Below are experts of layer 5 (counted from 0) of a mixture-of-experts language model. Rows are named router (the router's row for the expert), down (a neuron's output weights, with its number) and show model dimensions 0-111. Each number is 500 + 40 x the weight over its row's rms, rounded and kept within 0 to 999. Numbers have three digits each.
After each expert's rows: a language model's description of what the expert responds to. This comes from a sample of Wikipedia text that the model never trained on.

# expert 55
router:462551458480460477532484545462518433483499496515524496482490479448428487474506548548406492574533597581567457479547557501485412490472502485530461477517427481500487531483464512476530488575549505515551450502555448522496463578538506501458475572521444468561520532513447427483541501489521422471510514512518490439395520449584602479494548480493
down0:465527510519496497511582494560460434511474528476547467531493485484523496463586446518472511523573508500561513590571487552549501530502518467549436490466496506507492487537499464492464562543469552519513434477494483502480477554478465471403489499533458448539442484530469494420421431507546451492546553500488500442489496436565483485459454508508
down1:518514519457447542533484475563547509460546493486487560444520392495471507531527439540493449473454522525509482532591522476550532424593498457469484462501450523496466535441505522485440566558498448481491513489507461470440420574430540533479457555501450458458467477464502472436537462488434484485486549487467488519502546586538475541568521496518
down2:533528442468485483592468507445579535536484456501506538550514479492519462536472543499473470492558522528472463499542444529424514436519514477520464500538462473489497488509543547422443514521514515492513553506452515510478453540540501545488566413472487473500531473563454533515429515549491538491499503454463467482540473480426548536443492541527
down3:481434438466541465476503509497498499558511507494504559529436548506453492501522525516500510506484481515517494465468528521514473485456504529494502464468464422552492459506513503501466521473542498559508557485546428407417549562451493550532398492508490443548459594530511508461508515538529475487523456471550486514413553466525486498567488496482
down4:514553505566546508514477510464509404559461489431523558489556484462473494531497579470506508474521525517547514562572517524479525522450480491450537491464523447425507453566513581490493433567504471485491448577480565552539448571497473482431552497509453513510514576501474489440467497515540563504473515500479536529457500475480561417481531513459
down5:459485521511548491543496496450504505518481493500495566483438460453475454466509553510508591501507423519448484498524468494501535478496486411555487542533505483510523513513499599504556460431530454537470457463499522533476508479596505462544486511525506440491544536472500529450522459395498574500525507468477498532529444461553489495565501547502
Common head nouns

# expert 48
router:516455504473497522510513518488521475443504581494523482450542411486489482538437478499444573541472523560559474563501482527497419492530525509476421523478487569558523531442511515476447525586554559508519482530486466519449429501467445551449516547453495458473467464445460505509557481507468515493464493469498483487439474516573532493527528463438
down0:475538525430472506534443490468504477463463491493521555459506499467544460545529645480492443524471510519498527527507481446472492482515511509516561461504545517409470561460520557525514515538517486481470520498496443468524441519511544513463546520448481491503552466500478519456449418505455433460469545480452458435523567511376505491450440487506
down1:492433514557538521488560465512453554473506507521517523537444552471509495553583492524533452422526423474438455478482529477495469545443531447480426513493436535486507516463517491501493561528533519544504520452574514439480490497468477472534517431551548508442519503497530464472428508463558437498540549462468512541521522535481555563476497559483
down2:477437607477460452481461541454455446415512500530474536497486450470451573443560499475523550474491448545430486496497508517474518539423581438580490476481475523480499523570451429549547522466438495535485499454494519533530479598498490483527540508512464501548530437514458457514503433509522560425517502519510525532486463527451508482485504517476
down3:497476546490515440530527522494481478489441456512520580519517509517486577437563504467553503447439466555459506533495521473467561486545527395482542493492625514484530522413554407551474463482563551459492550442456571515497462527482528481551565492461480401554523500468438511536549487500501483460511549468441535497557523515542467484460461523559
down4:425474510445528518522521539521533565498515496511510524522518537513513498496519597510445551495478520503524471475525482488485469428466488471495472465522471503471455562524468469515529496490481451545524497492625555442475487420473455503526498537572563488487516487498419534441503463458521540518482553497555467573579590542474533450470513510484
down5:489473545510522462503580477499497463441509561518488521475541432470518573445499488462434459517495515538467471437502512511550533468486513482548450542556471562453451565389476544506521464567476454545487458550543530479477512516492526499506501502462546515439510491447501483462502503561557533490531534506435456529453524456608552437501549470546
Time and sport nouns

# expert 47
router:573546506533526506537459449483560535463516439498452468458539459537548462461520489441467468517454465531469515503479614460478509495545531482479526549480462526480507504540533485434447551497440553421514496550513585480492501549546531504541520514417503496479516481543485494489531471522591444476527543519470470520534420483584433498496564435541
down0:422451507436543469447515491471487446476538480615511477510502526508447518519497457479490422459504528549483499436493485499532521522537455480497508527505482600528544521436474585526556515553545417511440502540440505550551522571422544422497506469502484598572536518497564477490588516516492451504471565498557503501547478502532486594525543502453
down1:491560527506494500537515526513463518457463463524542454523507473498539536517521542542516494528519442541460477443528526544557483517473513455540511476479520550507520463571445574500495505528461456570536511498487526486584514494507466510435513480452438509486560446480546490505452462486484507520433490540564472481520475501480473533499455484510
down2:555539560527501504463555532517461543485452469520546480499477514499547560521527531536470485413529655546483447592456492502486512432483485486544496503517511463511431487549562504459488492474485528496487464531480500506510547470491495523469529449487495457485433496447517449458517534531470493589453556476464433535490485515447472488521427541516
down3:503534502493606538517424376576475492498517475509569524442521502504468589485468495437539498492478460524538479513507505505408518493477472509523532497455471551448518480498409490500535497541551526500508445515469503524523442528472519604437510460476534451420570533498471527502544442558484444521489535545531509528484419503502530511490526539484
down4:523513483571554522454406603489474480512533515497535497566445526461549502421519512494523557527532394561467508509463491492464550484503510529533545454523475547471495495476535502516476511526533487519464517503438499475485462455469455476533500551529576415451444494473447518467477518445525590501479514516506475468547501496485509550545441465473
down5:462510455474499461510475488489513580554525463518533456444502428510492492424442408468479515510592533476597531477540527495516548463408469567493506563499454477493487507477488511535432408581442510554510537492536526513476560435470507518510507513588532453495428523456546494513578510600501460495483519485436442502512478490497540509540546475493
Capitals and codes in tables

# expert 37
router:568509492556451496467497440456532467469442499522523562588480481457472540537517552562481456450549482488438500506550516517602476455479481472482514503529498421485536444482511472502599419573508479484515489468477474391491507538468490557503516449485595553492471455542514600511437505561521518518486449526511423503567502520474517527450454491458
down0:504497427491484549514498477542483555496529460488466555550450504494477499490526478476531411499430495532500484422466471505506472474500572525480541529538442480452422513489427446420511524488450510441481487519448536465497550428473485541539503478497446501526574515511508484535541507505547519522529526540523495575448437503435523461506502427489
down1:480464510559466561477499476481526575499511500561449479443454519523446501494492530494485506500464520447473442499535439510443520465524481590441543514514545454478547493563501468389463448555500561492442434513502467526405473434453462454486483595515502486648515494520459470569509494518567493511556505507550584502549491531582495480529479444482
down2:539475596527513510449509500432545497555445479530501438480512535507524469493584492472455559489520483476421508494525515542552508602464534505542449483479433532491534453458504528541497533521457467490533434457517444436481459494400581429490469499485481454484454467490518550513423534461482480478483512532527514446564417525509553451499426502576
down3:470457482515475439525543546427466545487507522501480492533548505403517425446513552480483511516547435462486458473492502518512513456475491513526416524495544498484481464499413447500515579507492502519478484526567519485538500465495512595542488535528473506625426518507606533462473537410453458475476521487580549435488536489558480538502565493570
down4:476550536502504513471488544519494493460501526530517475518557527549481486575488492480435478545544506511543458516543495502482504521546508507479351521437474507464452511556403487523540490514496538537467516541488475534471536452488597536464544458453506502544465452521545551517465470523547531521455486485473493502566526452490490521531554523575
down5:506413500563477478487506533497489544495495467451501477465479538507497500471543476540585441533502494487503475442564475528509552539503530513530507523573459515604494469436456413429548461491553531530548526521524470485543479472520474466520530518511543487478594468493544496471495437517529534534531552514506559517540465498539460544405542505546
Verb stems after subjects

# expert 4
router:528574484493535539467466549533531517476487505476511535447476492510469573445524520462527525504501472526514527561498481452543515553435526488548432540470536576480509449474476467444426514552467473542471435456483459515490490576497487482528412488508561431538466508536522482493533480497518573480559508534407507445534435545507465564581491530469
down0:427464460537501499464533531466513455511489517544446520519513489507534494501485546473459492454464516509537445529453566467461463553562448450498539558468465505466508531495501529531498442588494415494427455521540499511415436477484524579566474534461485527526516502531541417453427488510495479532483502578485460532514529537524604454551571490492
down1:495568563519531464479424436513515509559467544442545493471446425510498407524464509503481491554464502509500496467481523520515486611517540531503484471527418484443515463437545514503537516500485483517506579546516479469454528473424494489406474438504538529518537494564484563480549528496510549448485495520470519519471466496512490507467483538494
down2:542586471575509544534466495431512472494417546485455433555510503487550467516541477526474455505531483487526540509479519495513481519509448555511480452519500483413514500521508584498489511514527507573460537509467520448453496467412488531502497572521501498469413470467540524483473497458493423460526527554554457572472513549466501517442592504473
down3:487537509457492583455497457552473475559515459517505521464478429473536462520537525471497539554464438518516446506561545541498534497543456550505514517507496487551517463448490518479522435503510504433519488576503431479486452503560524495586440573575510534516574565443448456513498485538418514492503474555471556537480512482587424491492419464496
down4:544481525463525471514465534537561464566473516496489513453493515565457488491562498465449501474485533468468492475585493517489516431552519552494476448526508515488505455485471539489525484456463493526485461461464481495514527532497431489530502509423482532516512516517509520453488502463524504493495566493534487482469397487520464459524534521518
down5:582539502510479515510473456475472539571476443432454512546562515506531472540495461470538496500547611487576481532493469466512487547494552488536479427534509558470462402457578444556490514479446466490562470488500475529469562510516486465455473458464409470509520539466528520523508546541450477602521498446446512477479501494509511515548589450446
Score and decimal pieces

# expert 61
router:445498490491532534485506490508506509402538497523452503536513531495458513515452476556557458464482552527485532469478523441501505543536455472574550459539572428574515480548545538498527503530502506456420447463494493453558500434531526468505518481504540516422548479515568515488589513525446523468503536530521470443504485585555485555472469505528
down0:539469565538434491538508464502487529532427489485557411580530529497467419508557495487498527462481448505404454439574479447496518514501525488478453493526491532528453450569519498549478496502475517536515476426511491499461502448512527521519507467534521483469405536500556564458521521497457450449482423414578436491510514512501441472502491489536
down1:507487523488516478460515477500456500474476483471531541505512562574561529473518485460485509448457494485442504508473506496449458557530474600537469572442489517526490474512481503503514569458458544423503511412544548464582456538494495505541464543498526543551520496445475423462437548487510526589471614554524485534508548509442516486532493464528
down2:532514561439438560524477442475431444436558470528471445460482504535517588518541531472544446556502514473482514529576427528451492508523490491427500509476548503541470511503467533501457511463502512449499500517490498482510454470473522513507455522533534466529470478595558550553459499541531489432455389463544459484604540587443499540481507501469
down3:505485496519445484492427504552481426448458494566472458522443413616514504536454551520624581530591489491529506474437436523430515509484514527473530453490509529517544511585500426533506518500417520564506459517509509499495478506519564542551536478474491459520446464530465497446412493529498531522524507524494420479483469496518530492484504477405
down4:563565551515527461488569440487475486504546482481488453460449512542501489488467535500492488516528456430473478513514514517547534499513541479509555491422522502491546471472519466505485560530547490516498492540479487440479493608495482530471492453485525498522425429494480557557432486562461509497517542464501454479539498505459464433555444525518
down5:498436475494484517516454542495510493548438403560494492483557494507545520544481539530537542434487474507507401443566462476430468512496536548503470488475470531490461496446535493549434484573540376521493531512465577536528578546497531526516540467526470447534429504521484455537523565470500455496583530477437444501481513497529538549505521612460
Mid-word syllable pieces

# expert 43
router:543505475445491526483530521515502474527482480461512452565438521458533538507430537459500487480442546519521549570447517508482517494529481576448474490511547518528455435507478527427458406551482439530460442507481476438514566501523468532559573469466550480450495549462576470515389527454513559530430484518513518485498499450534463530514528485510
down0:509499514515496516636500484550538461477446531443457529480497499464577527540404582491523481531506486523489540436525480556496537515431486460529486443503527530516520516517530481522514516517506431553522451605525530499476527412482505476462484512489485542526551438440504618545484512447478531502536492513498452545515631535477475612468447526534
down1:562545473486504558498579525409446499467520536549477450436461414494498477537446594474475508486510508485533487494514474461517472512473545489529479468518427467515499521458526430516442493508514508529488500571561459487497497446508446591480541510522510533444421443504517475489567482450525500599507545521427494548534485532524523509459501512467
down2:522516495458494548483518484521450528506495546484564546533519566502460462478540457504591494500543504437535464519532472450443515510547510512517477514467461521466585530523452505525530466485514497490507457527477372380451472463472504446471426439486558499541528492529558482557427448432505460531444522514446532527506450538515509468506498535485
down3:528481527521536511505495498434563496442425596442542520495521503511461529485497476450533532506508520496527529528501456473450486435539411504505444490526478447514532505563546468518562550507496557472492435529534488509444509595513491442495475518435512448468480501520488504407483495428539520562477475491456535476469467477526546535513528484498
down4:511534500498540497505558468487489538576484504469537548471443572448504503535497453528563561461524497448469486570519466396528451489453509468501510462440529457554496462558519479494513440443501492500542487536514467433455482493501496587499496533506523505599538507523499585499568515549454501438532580423449493485474539566495551502522454488498
down5:466407506491520520515522499451460472501540519451461496515457527517493497517477512500536557565460488544518537550460468531494482462402532468530566418473587476483461517551532507562544534471439560492526551512501512472508491525455546415451480525527464495543528466536491473532568550608461497496448535424512526533475500524423494413513486515541
Place-name suffixes

# expert 19
router:516520479483520513460485491501505537579519492494491605557445509480532468509539476477418507482478476534475511490466463539457415472468526572427508450467519550536424536498504539480436552489471472529443541493532488515473445493584485577528491487560426520478569551489529472515481497454526541473410447491456479439480536435506538434584552459495
down0:520455452502531508575475460559467556450491464479505526468470554455484476467528529474513473527446548525521530492548528507501520467497469536562530593506527564523514505459505442521504488485518518512493496485508496559466532412464596497490489567445502467469535525482533531501542501486429518422502436521567566473500525516526479488454456511524
down1:500523522495483501474560567502507592482570472467462463511515475544443469518474490426481512496463550512487434434414575438524533457499547494506515590485490473483495500429498528451401536483526510504518515526562433405445597430489477411501491432494536533572519501472500514523483544532539508494489456497492482553440477423473477465506525559490
down2:542545528486484493490494469441553464448446499461553497534555479453449466427566465485485497498528510520450496484514490491469554492464549511490463556548545520494466550492522442509458484501509469561477474523468441512448511518547491423490479515441514455517531507511501477449437453469413537475533521492496567524560526529487445552536545454444
down3:502488483474515425464544496455490502532512504494536521497463572474497468526478501535491536560470403421488482592496540505565540445548457451581523460503514508446506475475528533527456488396524523588510494478472491478508514482458473460496538468507494446528388559475543495479537481496528460503486520522528455465489447490473502500539521454540
down4:535454507535480525454487485498427486509500495473503475523462498497515490587528439465516428559406443467453485544516510517575528466450534581525458516440541522531464509491509504505497539464526532511489546522504486511483504491513562544454477489588445469476532396514535455505552511459547518539474584547492454515489502523492590522538498510522
down5:521538474511548502500488501514487507470568489441464587444461419486461518481496441478481486548473498539479514466463549567436511529421442505483593489493484484476424434462566480491502486558478529567435486589448501478540535450476490460466496538452492437537485442541512487512537514500513507425470448487516532493458543472586492475558540473458
Taxonomic and foreign endings

# expert 23
router:542518545430376507504467558477542557476504493548480503533498497524518546495514473485490575527533500517473522493495471493484494567515556472480493427502511517473496516581492490496511484533685518467499468457514438461472515468548462471529552449498495447507506556525483456498545582532458469518491496499494537387469482517499556527567463596497
down0:512528461514490485531520571532485491442475472521494477490512460520490470479513506474530500458491524538459543461442444511387492471587555513484493546490578552441527523429507528582467564477505540525493532491383462480471483502520474453384477455549529496481485449455422450563534494494485488465506528563548486443437418540547515498511517507485
down1:369447534561547465474451525475446496522538465479503529448448490471484436464430433546506504484555491558564479545501509466554485488549476535472534531493506492522435476451539436468465497518521512435424470548471436543498446523500421534544515536467541476479450534523521499502412559462518561465463469528499495495515494534455469523452576424479
down2:486465561523505556519549477531500479509513489444516503481484485507530475546478524507514500524515459494531513475490549483581465512531605537510509528474448493446512492533427485474490458434524413497501480493458456526497471485471563520480486446584446501473480500547506596523403503566480433434479509496508384489497474509521462564517464493533
down3:521478528538544439473506488468521569443555442490454402552473543513487577422540486529489507513458472468497433532456498507542553451482514496456548521455525491546472451531525529439510544485502521530483473484415469485512547455462476514502412481478565470468537528384536598437550512513528469490464576533528500540468526601404499524489455510539
down4:445499515454460487511412522525483454477517493537450605557505488503496539482470501494482568474469463471538472516485485506519523571515491448536497460503488508552516583456479517506466478460554454466523446522524492525448540581552490497546535473460502470537516597483441510602436471518478472554542483495522511420548604534445485420471440447529
down5:502490519503493472494449473465513543490535460526449481523491449442555525434439571537449515491538525501531510462569536502475435550519553478534501494497510546592488465554458524478458490507536492437509492503533498559525467473457509534526577448539454530501456551532465556537547422469460536462468512479438505463491449551535483555559510539541
Numbers and years

# expert 41
router:549435505445456500576455544483478531494501544429473478528460527537455489476469512494520494488516445484447534436512441544493489468576499454453524434457500514476457467508557533556489553434549515503497519402523516457504576471404540525508516463575523467512509493496558510495520596548472476516553547513436538553520500480531478550561505489460
down0:493483475525521520456481448454511488477553557497539562467428476504488464515564450440480499477510484553414513483530475490426496502571506492486496530449573515536470464491486539495462433465498535522414512485521533545535521526493535485455558547520459416473464551445551538508535526531484498593557502450508559465501468444479560551559545493449
down1:518510505542518521503492494535498512493486502513476450472539442523530533507426536562551534540480534499492466459522434497490556493524421488387529495534556527468557513509468423522455457500438498460553441471522491453492567472504468538513564460502469531491480479531443475531504538433478467500591517562552480543493462536577500505502497515615
down2:515559574507500558534499527477479469499437512488525554452546508502535508479467468520472536459520467492515510530516527467509537464494465536563465504550458518432506528494492505482507465547394483455528465462522439479532376546568568506455482446467504464516476496454543509520473561516521525535549519476496424620545516527458500524461532503553
down3:469510465437451494526509440525533508451494512494491440501516530510451536451547486515459572532525481504461564506478537494508526454453501505547425520514474524555447442510445505438526548536474483517470491419480495447530469575567546517505498480515499438540468473475514506528516476471528484519555499493494489462546492588444509517576529490463
down4:561529444503556501521490495495529563529539446533446463451555453489478537498596489555484466525514461508537474462460471540510546455491514577413504512474466470553440529446520513558491529544476477497459496510548522496501550510519543533478470508514563450456508559458524513462532477517412524440537555440473505517392508492529462428464599542466
down5:514450502464547587521516443565474406506445487511480408511533504534465495486483496555508493493528441483507507426547449543538571565593547426460522461560465456502453532457521506502546501459568494540390521484467515453513531413462501482540491466471538448458496497490564522473513503520507502393552495474506447550466510528456502506514447466497
Table and list delimiters

# expert 2
router:474424478531531516441515543513452522553480439455514444539464480454540541437431470542477491508571539452493452506448446495494508462515568579453558486502525472535509525529515524452556457535489530504505536536504564444441515533544530457503588432476462519529493400442474485514487500500555532473471547533522475537522498485499477477560502488547
down0:574443515449566540492540505495459430548506390467571557465493512509531412499559523451505547497503521532497532476527441483519401490528457520497528428497485453499512460478442536460479515522504491463557490481504457545579474550487506502531515427422526463522532456529448485471562467507509549440471492575502441480562509461507532511497482415470
down1:518520545549480462524499495457507461519480486487491524516484524504557502556579473562613466516511424520474445500443539562543459486490466567495536584413439463448465483480514514560537442498483533539436455485481520532479521563508434481449508523469520529447482539588488485536463511528499509428485449499471523467463531461465495517553583459545
down2:467469521533453495519477487555481439467516353507509494457499488514594499519491532459479506505479516535539484508472477489548474571549490525502476445417468536583535442488507475459437524504454525536478534499490538484441517480552559580530580460563441455540495457482536509527506466477492516560534544526485534507499542476499515489557518468461
down3:421457581521490474499462586497495480512438499529621477467492497473507558465504515532446447557426492481494504467549543455451492547494452519415440542539500539500533455500499483505474514560466498480493476526550462387547529511421567525491462431553478470536499493534461485534494475548487540489500482512544489508501479493545502540513499555546
down4:557427447468552506579535573447488520521486496492502425475457453477444509548463551541476539470493526492452508407480467443415504484568495513471431437483483569459527416472527524500513564505522542530505455505538589538448507491508502432466537496504434488485509513487567505469537480464476460539577498497482457495553548526573460447516552536526
down5:484433569529419500503431495535499424434531477530547503539471504553535488526504510483481600415506495472511536563535540525457543590541536451520506519471521531500499506492529481563505470520426487491504416433486516533537466496420503472495532465476521496533538536506502486547475470529494479527529511474452481454463527498550563470553548505599
Slavic name fragments

# expert 27
router:468499525562460531522528521481481506519457509455522529511476505514439474469557390546550509464454544513481587479520513507395564465530443487496511525461475523572466446517536483532480413463453495517560537527534521533394475448529524432544541486510471466446438431460483446462529461479421441533518563498487538520477444479414476581445561499531
down0:500538491518489507448565520505521522554512503517502506607565610509453529519532551496531485504497538465542583512476498522407545431499537555472474401445491514471506566514490508522412516515496563458550501495495486479457489523525496436475452442552478511529448513487492468482466439535497496536433518473487504401534485476521543479510533489456
down1:550404504498489483504424581530509519467504495483451493526592496440451479447522543434535511422466526546547476518570511536445553458470469499525551519527549518563504576555577437531444454458541502525499544469548448524542490457498439441527523579467556543549497493491452488518473523483540514498446489540467437492501499522522525479507582482562
down2:529406503475507482522467499460496494502452443515494419490450471528486477468525444527516494535451522460483494491489535552453533514448487492523408416498462496511489526571502473528497596499508550507499550544487432513516494377547502496491475505502431517442512568524550488536500519445526422614534566451380541522485491556518456606471495538537
down3:460541604520479467495497469523476559464492457458467455472473475561526524468470481542491511518503470460405450539489510526433460575543513528490453498549513451543531475649563428506500483482470533483465469513498490512463423401545477468483529494567547599456501515448506596444505496528534514484474536539456502494479490545466432467499487560463
down4:464463554510559553475457581533530571573489565478464562465464476447491570509451509496469541442472493444544491572508418580513536443503533450504484493475541504484557505561522520524487515578507496534537446518461468528527527491451503480490496515489541515453487489509504518552580469534490457539540508478413486503521489423469514493505436566396
down5:501491490471485483582510469482513517556540438488527527561504550470430556495497484595487496403492512478419429473423435445518447481595502519525599445525576510475493473511532466490474528485528484485517439402489542492473489439449513456488508548450451524447479513421526488547538508472513555494537534511441499453447472461465424483563539475529
Building descriptions, semicolons

# expert 25
router:464539466528531488481477513510529488487403497460482534484479457515529512436599485395451467546529489444517505526491530578534461476478475532512517532500523576531551520506517495524430503579449502497514495565442497482522470503565449529489436471518485517488503428484550517465553494389560517453531447490506528460469471504495474525529484436479
down0:568433468419489536466465499499444543481530488452530524566480513515479532470548456438545490402569497508436621477541461445537519477487516494567503473495521471449528542502543511488523577474467557487487525523477521572491492545484489500550499571459542527498485473575466432500506470499493472434500508519508465552449618421571463522533485555486
down1:507523446454426553550518549470478460504561494513511535488573569483483478450527477505480471534522491477488481516516516601469533458527520546522523528423500465497490493429533492491513524545500528529434553542582480498472475505507421527458488475488509429523506464427581478390585517461452491461447541481476436482514462530491507491441513510534
down2:507461460557501473534507441514535438474445482446508525533555537582501511511566545457559496468517521463445505451536453543514548526570495453478536467507554560494500525529437457499571515504497485452533517484485486493491516550498484532460511511442521466499553500490490456544419537511513554506479587535453502443457469431433487405526490457514
down3:606504494466546498540514485529532483517514493580491463451462508482453465474461526495490534502512402468462480444461492459453535501422448507511534498505438504483498485482539479510444526574475535549513461496471590483462504447516551530479553491535494526501549545512495482503530531488421522569597440461531454513516441514480426456558466459488
down4:490517537516488529498444444560596492526591526423563456481479489493456595412506523486497485458537470564530460429482576549447443489478488482505505499572511508468459532582488436523471546548552547463514503487547506487481576563483520430550499564554476548475537471537513563471535558398505466510536471516453569460480473429467548495519476522526
down5:468522497520511496452452553512473465549577464496543551531479504489451468498563503556527571430471496585477489551529444502469460488518487443516500461505511518472471443408485446562548425531504535552436500518486549502319507494503497489460448474414514555524476524455468498487508525447486511545452498558487552519485403526527528535467537492515
Numbers, money, dates

# expert 7
router:517474510428491437497502510511485520475516458453547484453444543503547486458471470524494476460518490508445577407475488460511524501538564475541551502448535554476480559531565525486510504457513520496481445480507523495549531546507557535489509473528456498485518547535514546502543463550449477453537535511489517509507471510495427585580467477544
down0:519506458450486473510490473518492568512435481459484503489508481423466580466457490567468488537489513565483499518491519502460403467466562519514531487488503484489503505475556535503559562574542549439548430480448501576552517508523525457541506473491507497533524511530573478343500451484563492542451466518559472481534469451491502498584518440483
down1:501524429522479571480485485521477462499484516478469498481526466506455526478562529527513542463487498462496543470530487472504531467535531502522468542605430486492578448483472458508528447582483523440528506458525541448462503504413477423541549570468449479483464584491463479440628494486571464493489512483439477495537532496512477460544447502520
down2:471502517465490535521520523478542583442475504498425528501554439518533493507575452494454506472485529521560498505511472503517508449514440454489485490580552522503415540455492561535453493471582502496507474460493453418443541556546472507510507546465452419456481557507481414487485466493469488464554522484510498455475537524523553574551482495466
down3:539507507448478503481547506531478535442530521465523482471485430430456493443519498430483533480499518533471340515480487561455540519525485515557433536486579508526493506589538499512533493535526552572493449519500450468543552467514512535501530489447491534542493514474535480428417509505487537493462555510510542482515462486519473523449544562486
down4:464526471452493484501531446549550522519462523608460490483522478510487530541478492584512504475507508563470460489505454498451460516484469486466462447535516477423496427512528415490540495548587514501522431500495521469470468555448366494553501487502507468483456553529512479497456565465420493507478557515580499528457389450521487563486564481517
down5:512508475486502585498578560464443469538506557485508494503500564530501559564431516542507480451467458424414506486548502512476408494542545526503537459491474516462502523485437568418525462455518526508496480548500531483514553440535511459549486483547404513544529422484544505397475450536558498522427494462480448494451530449493456505487458569467
Biography lists, tables

# expert 20
router:475502468532555497529602479514439511530467526560483590515560570519442537476520477493506469453588510445500539411482539450492531482558542488471527520440502505482536470472444418526466453451516578531510508600526537455432495476482407452479518535532478548485495485464521481508518481520517546559479483481522472526549511451467441492513502474513
down0:509489520529418549500531471439474485453532593554541504467535516476525526458427549501490521514520500571432519468529567511539514509491469439492422462395465499418513498577523472504474538465550542535487481494552468458473456424472465488541499530567506464529519553518515518557513474482478525554464455506476500535476440517537512543506464507473
down1:557448456445527493481505553491486515474477491528494524488526438480485438517394520507576424551539459579478482550461537417464519489472425479550493566488556596568530497481499507489443542537482522530479546433551517555551468523487543538515410485447444501431448503535481542472537526468498491502536449436530569440509508445512490513563475528449
down2:534521543500478527488361413457541539463477441512590495478517530455456495519531550483541518477494470532541506553448552417536516426480482441513465516514443527505451449558558431615435464508478528510581502510475516501540554495450441543523493541428574456481524430485483509547505533470508508472485519508516552475493524542473516489511516510454
down3:528562488500523564475542497479465542515518514506480516538490487490503451496502488518467548527437562529582415477585473479497500467498518514446519522536434470490607599516443445519519466445476581481466470538518487508483512495483484516532535464430487471519473460572506506475525549511508476523518540464470549453529599453504441506513466596534
down4:480445552548498497519414533483556469497525511575539509558482563447456486495545527504476465463564436518480489486572458513528454514577498485480454518540519475547506502453500494513507529526475491434459526532523556426479518518511394568490518499451516507532509541534496534562488534499510472423535443484508481573560479464492500483459450496505
down5:485498466509511492523527517514473446462466425452470485485458466433496507542532597452465505539454517558503546491471520473444406499510584522434462512523518514497449478549551595583467594447536516520551562572543578539501500473496486482533492494505505564510565465423505557471496533506472485442491418547526479513535540475561471502523533433521
Agent by, name starts

# expert 42
router:501511485524552451468573441498507524453554457497489514488455472464496430426556532503461466439542510494471502581573493489459565510569521526482463546432471470476524474503552534494573422534473459537468572493418493532544533466524487487442473562477529616507473507488521522460527500470484404507482520550531548532521439460447483513444462532524
down0:458486465454450557514588501533510516520533580505511509500539472487460499565498499574544514468530485540484513500539560482525514503549525397487455571462511500431493536439437545542517469530498550454566492422538458460465484521526494516495471449488515554579472499488503517463547492428548488532532523521444545503461478514572521431484513514501
down1:533479549475504524452505513596437482520542475547516423492507446535472526543483552458547551490539459545448413461498418525522491509454505515495460471497451524486475495507486462473473556553473447500482460523458557437493550469491482497499442525522502582457498567569609508490562486476473419556446488533535449527502489488482463437506507443595
down2:576545483538453542514495468513565487466467503505428556490510486493522482499467501459478494530521485554501460541506453448529527512526467445486427477509546519490560496480512462442480461485535447573502499543525423475474454467515438532581533535533526498417478578475487511547554507468497476531493559508558528515487512566518447471526527440451
down3:496552530553569510585536445469479563548434544537443526554514543524540490502458518487531503425463482394481527489476571508472502479500433420522466496448539479505518440501446490516528509480489504550461497522436476525512568558506481514494447512461477494496513490525483506518506471443506562489576471482516540511505529506492574443413445535414
down4:476623487561514497486516507584478425484496487496452497553494478511445575541458488457514452523469550496527493442445507436478510480466507543560492511499515474498442514419508555496572555461568456490526475514535546406460555546517517530474475450548454540480458482454464553571510479557485531528532494496493575552504478476480468514581487443553
down5:487504509468548456442562453520500577466488542475539503495527512504496459533539540491452556453448487512514516495439503526543501494490412509506487494468475540428548564528531586468569509565514528466505486501500507492515415493569518464499443480499514451488464501433524448439420462502512510504479581557491545513504391550446529453487435490501
Closing quotes, list starts